From a checkpoint of a small mixture-of-experts model trained on Wikipedia: 32 quick GELU neurons an expert.
Below are experts of layer 2 (counted from 0) of a mixture-of-experts language model. Rows are named router (the router's row for the expert), up (a neuron's input weights, with its number), down (a neuron's output weights, with its number) and show model dimensions 0-127. Each number is 128 + 32 x the weight over its row's rms, rounded and kept within 0 to 255. Numbers have three digits each.
After each expert's rows: "comes after" lists some tokens at least twice as common just before its tokens as in all text; "comes before" lists some tokens at least twice as common just after its tokens as in all text. This comes from a sample of Wikipedia text that the model never trained on. Tokens count by the router's weight.

# expert 28
router:110047126128153177189112114072122132169113134173086143138117102098112133140111130217104086145101065177125136141170076105130163125137111147119108192145132125136073149096143150129169040135078114146148092120079134119119152172099111165073141147108139113156156112106173142137155118151141142114121162140166119071127078119135080185093075049123143116141130127095154113188204102117201135160142
up0:071159133149167146116114146109119209122156151081160156145107111148133127115116137118066135123085083065126136152138155100087183165152128171142106119111126163045116117119089157139138091129079051160183172082132139101094069109175104142129125159180086117129149109189173118165140113147125107075157160127191156110169116119114146096184137149159167125176165103133128135106104102112155149189120
down0:171108135108084135148131123187108100137150134132105140122154139160117135168159105098130082178145129172161066111083091149200145079149167127084093127134122105153105078135068121147135141105111113107147109156134076175127131190174123151114117090093087179105085192111079102124150128094188115093057118129123101087187114119114127136140204147179163121132130069110158199149144146144243107148114
comes after: " |", " 0", "|", " 1", " 2", " 3"
comes before: " |", " 0", " 1", " ", " 2", " 3"

# expert 56
router:116113114177119159159116112133145142142125093132124108118130138141191113080108161124081071156188077152100091110159080123121144100138128104065070131181105052121133157099120153136114073122130103203122129104113124099015163248100156146098090099111091149159165059134159124175140125144108142088164175130177120103112107163152128165121087087143115119148133168140107117083109083128159133136138
up0:151173148161118053154170067053056145107074118143128119159175140098112075118116095150114114110114113095169147047167111083175183132135147109104129178114108136143135154141150128134106162091117147097135088094180108128154121124159136093140180161130109125110074134122110173096138140191111099048107138092166161148148149099147166070107131138136155163096130094079127149114141070143159140132109
down0:144146083110170125090105195196166151139134169132085183144108124096154190152148110133118137117096147114113131158156181138085105126147105140162125119107189164135102104116137112152179120123094119168099121150117130071145113078068115169114103091107126111110131145135142111105128103120192141182162062151049088139149086122099106116153155105125095150079107125145146054115145138136106107141155
comes after: " |", "|", "-", " T", " St", " V"
comes before: " |", ":", ";", " /", "2", " –"

# expert 33
router:119101120095123126157159109111143152183136095149148177190054144149182151099144177108079079190141052189163188215156094159120122113114065137103081201122163139128145131209082143136110124110139162223170167107163111124103112188143125171086145158125111157076104115096146093148104147143138125148183150152151080128121139141147110073123126074161120137149146160113169086102143134033100122119124
up0:058174163088133147122096134159109112130097154170099082137106047192127148125080133123112094132226135151148135144088186146108099082156122165115113159135116150083101145166091081131085156136127132074093148125111108131154127127155124103121174181116119131145084109133086151156107096143150195135127136165162103155145216149084144171138113135081139134157173183126124134137163120153207156084100
down0:174068121144150113109138138065161078100091140097138182148123153108097139171149150081113116145102102139166142165071118122160143169114137137180121123117121000142151130122134145123161090114107099140144172161173141100114158140179128166132125088148149133148153102142183137098170119169163117050126159130093123094137068114149064131129095155119126163098054107106114145132106117137105159146105
comes after: "\n", " M", " m", ".", " p", "M"
comes before: "\n", "-", "|", " The", "The", "=="

# expert 61
router:129090144131150173144108087119093115135105136149083118111162151128160097141126161145100094088201088095149157213138110137127195121108105164115111171182122071120088133099137147132073111121112079143107137137114087121085098172091124150134151116109118100103164114130202098148148174099135048137120146121167105115121118097167099198134025058162138126181144159086136094165115105144125169154111
up0:143142106083047126117097058159112149231121170175167102101154102110122107110144143159092086122149161138127157154104174181116177134101166117099148153106154112110109160120162118096132153168123084118060163168099140071134109119156128078110141134067089100090148120152112075148061126127087132158163185124110126102066147166107077151093103123161193113087121100156164086136141138092155166090088
down0:160186129136126100150121136087148120090129119116115128139091122104141129136125141075123136154096153087175095131140116128120126199178137167122061160137061130071114100135103182143144084144197156124135153025116142077045154067122144108080129145150121108144145135178122116131189120079180129083129110104110148143137139089071151050156171151154136154145153132104135142109116164082095080135102
comes after: "\n", ".", "==", " Ch", " =", " Gu"
comes before: "-", "\n", "The", "==", "In", "==="

# expert 19
router:123084091137116200161136085088128139146126143110155151143080124165165100141079123162120092105125057135133121130117156134126137073181099179133075170184096146114139172139099172165137154123131066138073168079142089139135126249113170192073104156143070126134129094073126097101182105156204065150150142143124098107147119105151117169117094105128127098189142169158169113093133115091158166179128
up0:129190136154117134125170093148092060212136114116125190144109143187091127114076117070102185073096115142153118107115112076122130103179197154142091154088146065111154125167140218144130139215120106117115200117181126156138153134121150128146098123147109164118180067118141083100123101093121117090106096080158082140149155118095133127136126122139190190181140146116139148108086171108111132117095
down0:175139135134140042131078103135142200045132114173131111160111109090116136133182175108161113131160103176080189103116125152173082161134140145138130146157165169123104160139082145119124056120146117083132098150116118126107104143166124092163137119116191161106125171114128130110079117140124193121164131162157151175136147119143131129121081146145079115085158125110142146128162141124137109113163
comes after: "\n", " |", ".", " =", "==", " =="
comes before: "-", "|", "\n", "The", "In", "=="

# expert 49
router:103088088148141111164128096124123114107092164169108136177113133148141131129109173088135112144115066153147136121162103176190122101126111166078063174181080114158154132108168098176139190120181129201082201108100131138115084221139178174099111116105072164058118139113141075130120136133159122141123125121114144152161157113094062179164126145130150148175142134151148107159091134113141176135146
up0:090136130147112109163150144112109162101113135166096080091111098203113146101085180124076147121136120077189106089090131150157130126230161132147137141130129090172168179134046114118111125167171149121119157154196132086129097128118124138119143220085105158096074043144114140172147127175070082100154111113139147157150107081147131147116130101103105161176183135056190164134071145113138137104089
down0:130101147106167144125138125138104149177156145083161129093112150086101112171122095119172140142178139151108159110089166122047089130081108089137104123154134107084127099153159152141140105116031119191176131113114150124105141101146138124191132074140173101164135073125148173119147142044156127161069133119140093144064131101106091122141164129124094088112083136154072112124162126086155143150153
comes after: "\n", " |", ".", "-", " C", "=="
comes before: "-", "|", "\n", "The", "==", "In"